Experts of a small language model.
Size: 13 layers, vocabulary 4096, 154M parameters.
Below are experts of layer 10 (counted from 0) of a mixture-of-experts language model. Rows are named router (the router's row for the expert), gate (a neuron's input weights, with its number), up (a neuron's input weights, with its number), down (a neuron's output weights, with its number) and show model dimensions 112-223. Each number is 200 + 20 x the weight over its row's rms, rounded and kept within 0 to 999.
Before each expert's rows: a language model's description of what the expert responds to. This comes from a sample of Wikipedia text that the model never trained on.

# expert 61
Description: Nationalities and countries. Country names, demonym endings and occupation nouns in biographical openings, such as Cameroonian, Taiwanese footballer, politician, Italy, United Kingdom.
router,217,176,170,192,197,235,183,196,187,236,211,209,184,192,213,212,218,192,211,168,187,209,222,201,194,185,205,159,240,172,195,154,176,196,197,178,220,172,201,220,200,223,184,159,183,180,179,222,213,200,173,216,187,236,187,207,181,218,186,176,196,164,216,209,162,174,172,240,219,221,214,185,193,216,182,182,217,173,186,188,168,207,230,169,187,225,179,180,246,231,201,174,188,235,217,190,202,201,184,212,193,213,230,215,198,204,218,201,225,170,202,175
gate0,192,211,198,214,199,211,188,204,208,227,201,219,191,220,211,211,236,188,188,210,216,166,206,225,205,207,189,209,225,211,207,222,188,182,206,204,175,187,219,215,174,193,203,169,204,227,191,220,201,201,193,204,205,254,180,237,205,166,193,226,191,200,187,201,171,202,194,202,186,194,175,194,171,202,192,181,210,203,224,223,174,205,239,162,198,264,239,240,213,244,167,213,196,206,204,198,209,193,212,170,195,170,195,157,207,209,197,201,183,191,216,213
up0,205,183,227,231,220,191,216,225,184,178,184,222,186,203,212,223,216,200,226,214,176,186,175,205,200,160,190,209,178,181,197,165,226,178,238,208,217,222,203,220,208,176,233,251,219,214,215,206,193,215,210,168,195,164,191,173,180,199,198,202,221,223,163,179,201,218,219,200,206,154,181,167,193,193,153,161,192,184,222,177,198,184,222,201,217,218,191,227,166,205,203,192,197,169,210,176,210,199,204,191,198,200,182,217,205,242,186,196,178,204,219,175
down0,207,180,174,186,234,194,200,211,205,191,181,188,225,239,217,196,213,242,222,203,209,202,192,212,206,181,210,216,200,172,209,180,214,164,164,185,169,188,174,170,215,205,197,190,194,175,201,170,239,188,203,193,209,163,155,165,247,217,242,207,169,197,188,206,206,200,189,158,183,233,206,226,214,206,207,218,203,232,189,194,205,191,188,224,219,185,194,216,182,220,193,220,182,207,185,211,206,161,164,212,213,192,199,173,158,196,200,228,224,182,185,195
gate1,190,183,204,214,230,235,197,169,183,185,209,236,219,213,148,173,200,165,179,206,200,208,196,192,203,171,193,244,183,234,235,196,202,190,206,212,181,220,200,231,200,203,212,205,208,215,196,199,211,175,219,211,180,183,232,209,196,228,148,200,200,198,199,197,200,155,194,186,197,177,224,211,216,175,225,192,216,213,192,158,195,200,224,216,188,152,172,202,221,210,215,148,186,232,192,209,204,199,187,214,200,205,179,215,172,211,199,197,181,187,220,194
up1,191,217,220,193,187,214,217,219,198,180,201,185,172,195,219,195,198,244,199,238,175,200,203,203,200,223,191,179,224,179,227,184,245,198,193,211,185,180,190,190,187,183,225,189,225,173,212,221,188,208,208,154,224,209,202,215,187,209,171,195,203,193,161,194,191,247,195,198,190,216,222,183,195,192,193,179,194,181,175,214,207,212,203,210,230,193,213,174,185,210,208,225,216,186,219,201,210,201,209,189,180,204,215,199,186,227,178,177,183,208,180,217
down1,192,183,209,193,203,210,178,204,152,190,206,192,196,215,220,245,211,196,197,174,192,208,191,197,219,189,234,190,215,151,182,211,209,198,200,171,193,187,210,231,185,170,211,216,206,223,225,206,232,192,196,203,213,182,217,246,226,187,201,189,150,172,181,214,182,219,238,189,165,203,179,178,208,205,176,215,238,199,219,229,209,196,188,225,211,197,206,211,146,212,195,200,182,214,237,193,176,189,184,230,232,180,184,163,175,194,218,189,182,217,182,186
gate2,220,203,159,212,205,195,200,196,203,160,205,209,205,211,235,222,214,184,206,190,209,191,186,215,187,182,220,182,183,174,179,176,216,160,205,214,218,177,172,201,239,162,219,182,196,208,203,226,192,201,196,223,174,230,202,194,182,222,229,197,206,215,201,225,218,205,206,208,222,200,203,217,194,202,191,183,251,175,190,184,213,216,199,213,204,258,182,182,204,191,202,203,208,221,185,219,205,215,177,177,197,206,232,211,202,228,216,193,215,184,198,212
up2,233,189,141,217,204,211,195,182,191,169,230,191,210,194,208,185,262,176,189,200,208,212,205,199,202,184,197,201,212,184,213,171,210,170,218,203,209,183,185,189,212,185,241,207,248,238,226,238,203,210,180,212,196,235,204,195,193,216,207,191,223,185,190,224,199,171,179,237,220,181,195,227,196,208,197,196,243,168,208,189,192,225,224,199,206,246,206,189,208,212,191,197,233,211,179,198,210,220,203,167,199,174,235,199,206,225,193,184,212,213,201,209
down2,188,211,231,223,195,182,187,195,204,210,250,199,210,194,192,189,223,173,201,242,202,188,165,172,210,203,215,178,200,197,208,209,201,201,212,203,228,207,215,202,201,205,183,199,216,211,209,242,243,185,218,158,199,237,164,172,211,205,193,193,216,223,197,191,244,213,210,201,222,196,212,200,184,227,185,181,209,196,185,174,199,193,174,180,213,225,176,206,167,173,199,205,224,184,162,175,214,206,183,169,177,187,184,205,211,161,214,197,194,144,201,180
gate3,201,170,210,184,193,203,186,189,185,198,187,191,183,186,180,210,174,188,200,175,178,202,179,182,207,217,207,150,188,181,202,179,171,179,223,189,202,199,182,195,178,204,224,203,206,146,194,222,204,189,179,197,209,219,224,189,183,235,202,205,208,194,156,198,235,166,202,225,222,226,240,183,194,194,197,237,195,192,170,199,219,232,184,224,202,202,208,211,222,215,247,216,200,218,187,202,181,204,180,172,182,214,217,227,189,178,227,205,202,160,201,209
up3,215,225,163,183,214,205,217,212,205,186,203,209,189,218,221,212,227,195,196,217,194,200,235,214,189,180,199,224,218,198,207,214,237,183,163,196,187,190,216,217,227,189,157,206,203,247,210,210,187,197,216,198,181,212,180,210,190,181,187,189,198,210,257,206,174,244,199,178,170,192,151,212,209,197,178,152,212,193,211,218,198,173,186,182,200,227,172,182,159,179,161,190,200,189,210,199,215,197,193,215,222,188,164,175,208,196,176,209,216,238,199,221
down3,175,212,192,203,211,205,206,229,164,222,193,203,192,207,200,185,215,206,183,223,185,205,220,221,208,144,195,194,249,215,197,214,196,202,218,214,185,203,223,198,191,205,181,173,193,216,193,175,210,182,230,231,182,208,187,211,192,176,180,141,201,158,213,190,188,190,238,230,187,181,202,220,217,231,185,173,163,206,203,222,213,172,187,197,162,208,191,206,260,204,209,189,216,198,226,199,205,241,225,205,202,183,254,199,174,195,184,174,181,194,205,199
gate4,181,201,203,204,210,169,204,213,208,196,191,204,195,196,188,186,206,161,208,189,168,188,191,209,200,176,199,229,185,192,195,226,221,207,223,211,125,200,207,203,251,184,201,222,153,185,172,185,232,158,191,205,198,205,186,180,204,186,239,201,207,221,155,204,199,203,204,235,210,180,196,194,191,211,207,170,197,178,186,229,158,196,206,203,191,156,207,199,162,197,179,180,205,244,208,201,179,195,196,204,210,186,212,189,190,181,219,197,209,191,192,233
up4,198,220,194,231,213,175,228,202,212,181,186,198,198,193,197,178,190,185,216,200,182,191,184,199,202,205,200,218,189,200,195,215,217,224,191,207,158,193,200,187,238,171,188,222,179,184,172,172,228,158,209,194,192,186,207,201,227,178,252,208,205,214,136,185,218,217,199,226,202,184,199,204,197,211,222,187,176,207,191,196,177,190,195,213,177,144,217,205,184,188,183,191,188,214,196,196,169,219,180,203,217,182,194,201,194,210,246,189,198,186,202,198
down4,220,199,225,222,174,185,196,196,151,172,201,173,162,204,180,198,215,229,203,206,185,185,181,202,201,168,262,186,204,194,214,198,211,225,196,198,170,193,210,176,180,195,195,202,188,195,203,192,196,197,233,207,214,219,169,168,185,245,190,207,185,181,191,176,190,230,219,177,231,197,208,168,224,207,183,182,181,197,203,204,176,173,202,216,208,187,201,207,185,192,207,198,176,207,183,215,168,177,167,240,178,218,175,202,206,184,226,190,202,215,171,207
gate5,235,182,233,179,243,200,199,203,141,226,173,254,210,200,205,187,190,179,221,187,192,189,204,202,198,197,203,197,189,207,233,199,214,212,165,172,218,208,183,247,181,175,222,185,181,184,187,214,208,168,200,193,205,223,190,223,201,207,188,211,198,187,168,232,205,188,202,230,195,194,208,185,173,187,186,233,210,180,200,217,197,207,220,212,207,208,196,178,171,204,186,185,190,170,227,234,200,209,195,194,164,231,176,223,173,206,199,197,170,188,208,200
up5,181,193,197,219,181,193,165,191,231,177,200,192,170,202,189,177,220,196,188,232,225,227,197,210,190,187,195,194,219,182,193,195,188,182,232,225,198,182,224,178,225,202,194,219,215,213,195,191,198,240,191,222,196,186,193,179,187,211,192,174,203,223,234,179,191,216,206,189,203,201,189,217,196,222,182,163,209,206,192,193,213,207,209,190,208,202,193,199,212,190,212,189,203,221,194,165,193,181,194,227,213,189,221,186,219,180,214,202,229,202,184,177
down5,202,181,183,177,205,206,199,205,180,224,196,157,233,198,183,201,167,210,229,177,177,184,213,185,205,180,181,174,194,211,220,187,167,256,185,161,187,191,205,157,213,229,169,242,150,198,159,196,183,230,195,206,208,238,209,152,203,206,185,178,188,216,185,195,194,190,208,216,185,193,226,168,164,182,181,214,180,206,197,207,203,212,208,183,241,186,206,227,219,191,161,212,210,205,162,162,248,193,157,185,189,193,192,190,193,201,190,201,229,200,222,235

# expert 48
Description: Place and team names. Pieces of place, school, club and company names in sports and biography tables, such as O'Hare, Old Dominion, Fairmont, Toyota.
router,217,189,194,192,160,221,184,195,199,216,210,218,206,195,232,247,227,166,233,201,181,215,203,211,172,175,216,159,226,164,188,197,190,187,191,181,215,183,216,198,207,200,164,181,165,186,190,215,224,194,170,218,200,221,195,200,180,236,192,169,190,176,224,244,175,187,186,202,199,217,208,197,209,225,195,176,227,172,187,187,195,219,218,198,220,217,185,157,207,217,213,181,157,195,236,209,237,210,172,198,173,219,210,226,201,183,215,212,228,181,164,200
gate0,189,182,206,199,231,170,187,188,165,220,201,159,199,198,225,178,226,184,182,191,180,216,211,211,189,198,195,256,195,196,185,186,203,213,184,207,191,181,204,197,181,199,148,205,159,167,165,216,187,190,212,212,173,197,190,214,177,214,179,195,199,212,169,182,216,208,197,207,183,211,228,241,193,200,173,178,218,164,215,176,180,201,193,176,207,205,218,235,157,209,175,212,240,219,195,168,233,199,209,196,197,201,217,223,224,216,239,240,194,224,189,187
up0,201,189,210,194,225,178,208,177,178,197,213,151,181,183,198,189,219,182,193,190,191,200,188,196,209,217,187,257,220,176,186,221,200,191,201,240,194,183,171,172,208,201,187,203,186,158,199,196,194,196,194,190,204,169,213,205,195,223,190,204,216,205,168,198,250,195,214,204,162,207,193,224,227,197,215,208,220,180,224,189,187,189,154,180,205,172,229,237,169,190,177,225,250,183,192,200,232,169,210,190,219,197,184,209,243,223,240,231,195,225,193,200
down0,208,180,232,205,208,178,203,210,216,202,178,187,201,170,214,200,179,174,220,227,215,207,238,196,224,179,182,221,200,201,222,226,206,204,176,201,196,220,184,195,195,192,219,256,206,243,182,197,193,187,180,194,209,216,185,222,193,204,223,218,216,197,156,177,183,199,214,181,239,185,176,231,183,210,233,213,188,202,178,190,239,189,213,192,180,188,209,217,185,188,204,183,202,212,203,223,173,184,216,217,214,207,215,196,162,204,199,180,196,230,218,182
gate1,202,221,192,203,192,224,216,192,212,205,216,212,198,187,171,203,204,149,178,207,213,205,183,201,191,194,230,208,218,172,159,232,196,171,202,212,186,174,235,192,227,215,171,178,194,212,193,174,194,215,186,199,202,242,191,179,219,201,220,227,170,168,167,213,177,175,169,172,209,190,251,218,200,212,214,205,192,185,191,180,194,217,198,173,199,182,178,192,199,225,216,214,206,227,183,197,206,213,186,192,232,226,166,210,201,207,192,222,234,208,206,210
up1,216,209,213,219,194,213,230,193,190,211,213,194,226,184,174,196,217,159,219,211,212,211,183,210,198,163,255,219,209,196,177,238,170,190,202,226,203,197,221,185,224,211,182,174,199,208,204,192,218,221,176,183,218,220,222,171,213,216,191,237,181,173,177,197,189,174,182,185,191,187,243,207,206,192,205,200,189,203,194,200,193,220,215,182,218,182,197,177,184,229,216,188,211,214,177,201,178,193,177,205,234,241,188,192,200,186,196,205,233,221,205,219
down1,220,228,208,193,243,190,155,190,225,176,211,211,187,203,189,221,220,218,201,193,245,204,206,194,180,189,205,209,196,207,220,227,182,212,233,230,168,176,170,181,224,213,220,203,202,177,180,204,204,204,200,230,181,162,246,201,220,160,208,194,176,225,187,174,147,219,182,212,212,206,203,186,187,206,188,188,200,195,209,175,209,196,185,158,217,166,212,193,225,198,190,237,203,174,209,215,173,202,217,183,224,196,200,166,183,164,155,196,171,200,237,230
gate2,198,193,198,175,152,227,214,198,171,170,182,189,216,226,201,248,201,214,193,218,204,206,203,193,211,171,217,200,173,168,203,197,221,190,220,184,230,194,187,215,190,206,206,166,188,178,194,217,191,208,219,239,184,192,219,175,134,200,166,193,202,186,164,204,227,204,202,214,215,191,173,185,202,162,195,247,194,195,225,177,168,217,190,226,217,217,181,213,233,181,232,180,191,190,194,181,216,214,171,187,184,198,210,192,206,249,202,188,215,173,182,184
up2,180,157,226,189,166,201,196,177,199,180,195,176,230,217,196,229,218,214,232,204,228,206,204,184,205,186,222,187,183,168,194,221,201,197,210,206,201,217,184,212,180,209,221,180,214,192,218,203,186,234,208,231,212,196,220,163,143,171,184,178,226,213,178,184,215,182,213,203,207,207,191,189,214,190,199,216,185,214,207,196,201,195,208,211,157,201,186,206,207,190,220,179,207,173,227,204,199,198,196,187,196,160,198,234,201,250,201,187,190,170,181,202
down2,197,214,211,206,214,248,228,173,198,219,181,191,188,223,171,231,200,191,168,241,221,194,205,158,193,189,188,230,186,198,170,246,214,227,204,192,178,180,202,184,189,189,236,207,190,217,214,173,184,219,210,201,187,190,214,178,211,245,183,163,177,217,197,202,230,178,218,209,194,208,192,213,182,235,236,182,187,147,216,188,235,208,189,197,174,200,217,186,216,212,196,213,150,188,191,200,197,219,200,186,189,183,188,165,191,196,152,209,167,180,201,229
gate3,194,171,211,198,211,260,160,217,196,208,220,255,196,194,193,216,200,207,177,201,195,192,188,207,208,218,204,196,180,199,193,200,216,194,227,181,220,213,191,225,195,238,213,227,185,190,221,218,201,237,189,225,162,194,204,211,200,196,205,147,208,208,243,214,223,184,198,239,175,242,193,213,192,221,195,187,225,179,191,194,213,213,180,162,215,197,196,220,207,238,184,215,156,196,181,177,176,212,203,211,215,197,232,199,198,192,159,179,224,183,230,211
up3,213,159,208,175,244,230,195,213,197,205,215,246,193,180,188,208,216,180,179,217,203,170,200,180,199,201,204,188,218,193,188,233,188,219,213,210,196,197,181,221,193,191,224,216,201,217,201,219,207,210,218,203,196,219,195,202,213,176,194,162,207,203,211,213,216,181,194,246,186,237,187,204,200,184,177,212,232,161,192,192,241,193,203,160,219,183,180,207,197,196,173,228,206,209,216,141,156,173,225,192,223,201,208,201,178,205,174,189,224,198,208,227
down3,198,190,215,240,196,199,231,218,244,230,192,218,252,191,229,196,202,165,163,201,206,183,213,158,170,208,207,199,225,202,202,223,182,218,221,204,207,193,209,199,195,218,202,206,195,198,237,243,193,212,223,208,179,183,179,235,175,192,182,210,232,208,189,179,207,194,219,202,171,203,209,169,206,226,190,230,183,219,198,230,189,214,184,216,218,187,144,193,200,198,189,183,200,165,235,190,180,200,234,165,162,183,197,171,191,198,148,214,215,203,211,208
gate4,247,202,231,196,199,214,210,192,199,221,212,213,221,216,211,238,235,198,197,174,208,188,204,198,202,176,180,200,230,205,199,171,205,194,203,234,209,183,178,221,180,209,165,212,178,197,203,220,175,258,193,183,221,198,212,214,213,233,210,186,191,203,221,256,215,205,206,226,180,185,200,205,219,200,163,172,214,233,206,224,185,197,209,225,177,185,207,196,204,182,191,185,195,173,248,192,224,190,189,183,213,187,208,194,170,173,189,210,223,189,241,173
up4,228,225,218,192,189,191,198,201,202,199,201,191,192,206,213,250,212,175,234,208,216,185,199,200,216,187,178,182,232,195,175,169,205,168,222,237,212,201,188,215,190,210,188,225,189,220,199,198,157,239,174,181,225,200,230,216,209,254,215,190,210,199,245,264,217,214,203,207,190,218,189,214,224,180,173,188,194,234,232,219,190,186,206,213,166,184,212,188,195,199,186,219,209,165,230,200,208,204,210,196,234,174,190,192,189,212,193,210,214,203,222,163
down4,202,237,186,215,210,206,185,232,217,188,242,187,207,210,198,199,189,183,178,227,179,209,205,203,187,194,204,198,220,248,186,194,178,200,221,228,186,241,172,251,214,210,212,215,229,221,196,208,206,179,169,193,240,188,224,186,210,211,186,187,222,173,197,203,227,216,204,219,206,176,185,179,199,235,154,229,210,224,189,231,178,217,187,176,220,190,205,220,179,194,177,218,184,210,173,202,211,211,180,213,221,212,190,225,177,200,194,208,213,208,200,185
gate5,221,178,206,210,225,206,225,191,171,216,211,183,159,186,186,209,171,168,167,187,165,208,198,236,209,189,200,228,192,180,190,220,193,220,197,224,203,209,211,227,203,207,190,203,153,259,194,207,225,196,181,194,200,202,175,188,210,192,183,192,205,185,226,198,208,199,166,204,253,203,197,222,186,208,204,162,248,198,201,202,217,221,176,199,246,174,190,190,230,195,205,221,187,202,194,235,222,187,222,194,185,188,201,222,196,225,243,228,221,160,214,177
up5,232,171,169,205,195,206,218,189,173,190,217,182,147,195,183,211,187,171,196,172,174,209,190,194,212,202,213,193,192,188,200,209,210,207,212,200,199,230,182,211,185,176,210,206,176,234,213,212,199,219,192,187,202,201,175,170,213,198,197,207,229,154,241,218,230,205,191,186,249,207,219,217,211,196,213,157,235,217,192,199,238,211,189,214,234,167,204,168,228,218,194,213,176,211,167,238,225,203,229,196,208,227,198,222,180,202,227,232,211,167,207,185
down5,220,157,213,253,182,212,161,188,197,204,198,182,201,166,240,221,222,192,193,201,174,206,237,192,204,232,218,219,170,200,201,207,181,198,187,219,253,183,192,211,202,198,185,186,188,181,210,165,195,186,200,162,212,198,157,193,234,192,223,205,214,199,218,225,194,205,205,194,241,219,215,231,173,231,234,207,200,180,208,218,234,199,187,184,242,220,184,222,226,181,227,181,204,196,202,198,207,204,238,184,205,217,175,189,200,200,192,178,205,217,193,228

# expert 26
Description: US institutional names. Pieces of American place, school and name phrases: State University, Township, Mc-F-arlane, U.S., Fair-ch-ild, Boston.
router,236,178,167,181,182,227,187,200,189,224,210,211,213,227,214,208,223,181,207,193,181,204,209,208,193,211,225,173,214,178,194,192,177,185,196,199,240,187,209,210,214,187,195,191,181,201,161,227,216,200,199,201,170,231,188,183,153,218,197,163,194,172,178,243,182,181,171,218,223,222,206,179,197,225,173,190,239,180,178,190,203,207,205,186,211,218,172,171,207,211,213,167,156,217,209,193,222,203,195,222,172,223,210,203,168,185,218,214,223,168,191,185
gate0,226,217,224,234,178,226,203,191,215,246,220,205,220,200,213,193,220,170,150,219,190,207,178,170,181,198,173,196,222,248,188,197,180,240,194,183,225,201,178,180,190,191,217,172,143,209,175,188,211,184,215,197,223,211,221,209,207,241,203,186,193,189,177,220,184,228,172,201,227,207,212,194,195,202,228,197,193,217,180,174,196,180,225,194,179,191,199,201,200,180,231,192,191,198,196,158,186,198,196,220,188,260,177,215,187,236,213,194,209,192,183,200
up0,165,185,202,155,196,195,228,223,213,185,189,204,184,223,157,195,179,226,224,200,226,197,215,231,233,206,192,188,174,185,205,194,207,183,203,199,180,210,208,230,200,199,199,231,212,183,218,195,177,214,224,212,175,195,198,186,217,159,202,201,218,207,217,193,244,177,218,195,192,188,189,230,182,188,181,201,191,190,205,223,182,217,165,175,229,195,182,211,192,217,166,179,181,233,205,213,199,195,205,209,229,185,214,192,213,153,213,208,190,207,188,218
down0,194,225,227,177,183,264,202,219,184,211,158,179,201,198,157,226,181,205,239,198,221,222,209,203,181,164,222,205,209,242,241,235,179,197,187,182,191,208,192,194,193,185,200,212,207,230,208,180,200,193,161,209,180,182,209,206,182,200,181,201,207,193,213,198,228,213,174,189,204,197,186,168,156,198,164,177,147,196,197,219,224,180,170,184,216,188,179,195,236,227,173,240,199,219,202,213,202,232,213,223,189,211,238,201,176,232,227,185,213,240,177,188
gate1,206,162,195,205,205,224,191,208,171,176,175,211,198,221,227,232,241,198,203,197,168,206,194,227,198,185,199,197,204,187,190,186,170,234,179,205,232,191,228,174,188,188,190,219,210,177,171,217,203,213,167,249,195,224,210,223,195,247,197,175,204,196,224,268,209,196,186,181,170,253,187,218,175,185,207,215,226,158,194,188,208,212,232,205,215,206,204,194,190,223,252,214,196,183,193,201,216,195,196,213,190,199,201,175,179,191,201,252,198,218,219,172
up1,186,233,188,189,185,202,213,206,181,201,241,208,187,228,207,181,177,210,212,184,203,224,219,214,199,204,208,198,213,208,178,180,194,194,166,186,169,190,228,226,191,220,166,170,178,199,207,202,223,207,168,190,182,173,165,214,192,210,186,202,165,179,190,186,177,169,169,229,229,190,219,194,204,212,163,173,181,205,180,192,157,226,208,169,214,202,208,209,227,187,208,185,190,220,228,198,195,239,159,192,194,208,221,222,203,223,208,203,190,178,176,204
down1,149,163,163,223,236,205,225,196,204,219,212,192,185,192,187,186,217,217,192,210,208,203,172,179,214,190,232,243,220,189,186,219,204,174,227,219,214,198,213,180,219,200,197,217,198,186,205,176,173,173,238,180,192,183,237,225,191,218,204,189,210,201,160,188,195,183,219,205,207,214,180,216,207,168,222,183,202,234,200,214,221,174,197,187,216,198,173,220,199,201,187,199,218,245,176,226,211,204,210,208,189,196,220,189,158,203,170,203,169,173,227,224
gate2,178,204,184,210,192,218,209,206,231,190,206,213,239,215,207,201,194,224,153,222,227,187,231,183,206,187,233,204,210,230,183,184,193,194,200,200,213,185,181,239,194,204,221,189,201,179,226,212,185,207,205,230,166,177,190,232,205,216,176,215,243,184,184,229,210,240,203,177,182,230,255,196,191,221,194,196,201,207,220,206,202,199,183,196,215,188,183,215,188,226,243,191,176,203,202,175,189,172,221,197,215,229,194,218,187,138,186,170,220,183,188,205
up2,177,199,171,191,161,235,201,200,230,203,204,170,194,195,199,221,228,222,183,220,223,190,224,182,192,210,228,175,210,213,174,216,189,174,235,228,170,170,182,233,190,196,207,199,212,198,216,138,200,237,203,219,195,205,234,231,195,235,192,202,221,191,200,241,219,218,202,176,161,211,213,186,203,203,197,199,204,219,220,195,231,204,169,193,206,194,207,239,190,222,193,175,190,205,219,200,192,179,205,190,229,213,208,221,203,161,209,171,223,167,217,201
down2,154,212,185,253,204,212,166,196,260,191,209,186,236,213,231,220,227,196,204,177,226,190,228,199,195,189,191,223,216,163,198,207,170,157,189,210,211,200,220,191,206,213,197,185,241,169,217,213,184,193,209,224,211,206,207,193,246,201,193,229,228,196,176,217,203,208,209,222,192,175,194,159,147,217,190,202,215,189,191,180,167,206,192,207,213,192,199,213,208,227,156,165,169,204,219,222,188,220,186,199,217,217,208,222,181,168,173,184,194,203,194,182
gate3,171,202,192,198,200,167,184,209,196,235,206,200,202,200,223,226,183,183,207,186,175,197,215,239,176,159,199,194,217,230,184,188,183,186,194,166,210,184,228,205,207,199,188,184,199,202,191,180,188,231,185,175,208,206,193,226,177,190,183,228,200,172,200,205,204,201,185,172,188,221,208,189,210,201,180,191,185,210,190,167,150,195,207,201,213,233,187,182,215,208,186,192,199,182,218,171,203,208,191,227,188,217,203,236,212,228,238,228,199,183,210,168
up3,184,214,218,235,210,150,167,196,208,206,195,185,202,199,205,178,217,215,194,218,217,187,194,197,192,208,172,191,217,242,220,201,193,194,209,207,207,200,187,206,194,165,212,214,224,221,175,164,188,202,218,183,193,176,246,181,189,176,205,207,223,216,191,183,228,215,211,160,186,212,195,233,218,192,201,194,183,225,176,188,164,177,187,238,190,182,185,187,179,208,178,190,178,186,189,168,196,191,229,229,210,212,156,178,206,219,213,182,190,223,210,210
down3,209,197,235,212,176,218,243,195,219,223,214,192,162,193,161,193,211,219,179,208,196,184,219,188,187,202,217,193,173,156,190,200,216,196,207,175,209,197,219,190,204,227,221,221,208,190,194,194,198,194,228,174,199,185,210,189,205,241,177,203,209,195,189,195,201,187,193,202,200,156,201,202,216,190,216,190,228,176,208,196,160,212,222,193,219,185,224,203,205,185,220,212,239,221,207,168,199,189,152,244,211,192,243,210,215,174,177,203,163,161,198,218
gate4,180,191,169,195,243,216,213,191,226,225,200,259,210,176,200,191,216,158,202,200,205,200,204,197,195,218,236,202,200,215,199,199,162,206,213,191,183,186,224,178,187,228,228,210,204,168,192,200,221,225,174,214,180,196,223,209,202,214,212,211,187,202,232,169,205,176,201,182,185,162,200,182,178,205,211,168,206,214,185,201,186,200,207,204,221,205,169,266,240,219,185,178,152,208,215,189,217,231,171,202,171,194,188,219,230,198,261,209,165,177,219,225
up4,187,194,202,212,151,177,165,208,176,172,197,193,170,199,224,207,186,220,205,223,201,178,220,198,183,212,208,191,187,214,186,206,214,212,187,207,238,206,176,213,211,168,187,223,207,218,194,158,185,196,209,222,223,211,204,214,212,198,196,194,221,180,164,206,185,192,218,232,243,206,194,218,221,185,190,220,223,208,216,229,192,186,193,231,192,200,222,159,156,186,202,194,199,196,185,190,150,172,238,187,189,201,190,194,187,202,213,181,206,192,193,184
down4,167,187,218,173,226,219,189,231,187,215,223,190,235,185,214,178,180,199,146,205,162,172,184,206,206,190,209,213,236,184,186,169,250,192,230,166,219,226,205,204,168,220,172,212,189,181,186,177,211,157,214,209,215,202,166,206,216,180,211,190,189,192,223,197,197,202,199,181,192,186,181,239,209,202,189,201,181,181,194,211,175,210,203,217,206,201,190,180,172,197,188,165,207,194,196,206,184,197,205,182,210,174,180,214,219,212,206,196,207,200,225,203
gate5,161,210,183,187,197,228,210,240,182,220,194,210,215,188,204,199,208,212,197,191,218,214,216,197,156,210,206,207,190,206,189,185,170,192,188,167,178,187,201,184,188,186,189,197,171,184,160,227,200,167,191,216,221,214,174,189,179,211,205,181,199,192,144,159,200,192,195,195,225,203,180,214,200,202,191,234,146,164,186,191,220,222,200,217,175,205,206,197,181,219,199,196,184,216,211,213,226,186,188,228,201,242,192,209,168,201,200,204,214,200,197,144
up5,172,200,181,189,220,220,213,203,196,226,199,215,201,199,214,211,184,186,195,196,190,209,225,194,169,205,207,219,183,180,184,240,163,201,197,195,160,197,193,190,191,178,192,180,158,184,145,222,216,170,198,219,203,212,185,202,182,225,205,177,191,185,169,197,220,196,199,206,210,219,166,198,209,182,154,218,175,165,196,184,216,207,201,217,186,200,208,177,172,191,199,209,194,186,215,229,207,194,170,246,191,212,206,183,185,221,181,197,228,170,216,170
down5,225,202,212,168,156,181,167,217,212,180,179,232,183,216,222,266,183,239,198,210,205,193,184,196,186,217,208,205,205,199,199,194,158,168,195,221,200,192,189,196,182,154,242,213,193,194,177,239,245,179,173,200,222,217,215,237,198,184,222,179,239,219,197,199,193,192,189,181,176,180,227,208,198,209,200,230,204,198,192,178,233,219,220,194,208,218,197,173,211,211,219,222,234,208,223,164,189,225,213,208,226,190,186,205,240,229,203,205,217,192,211,186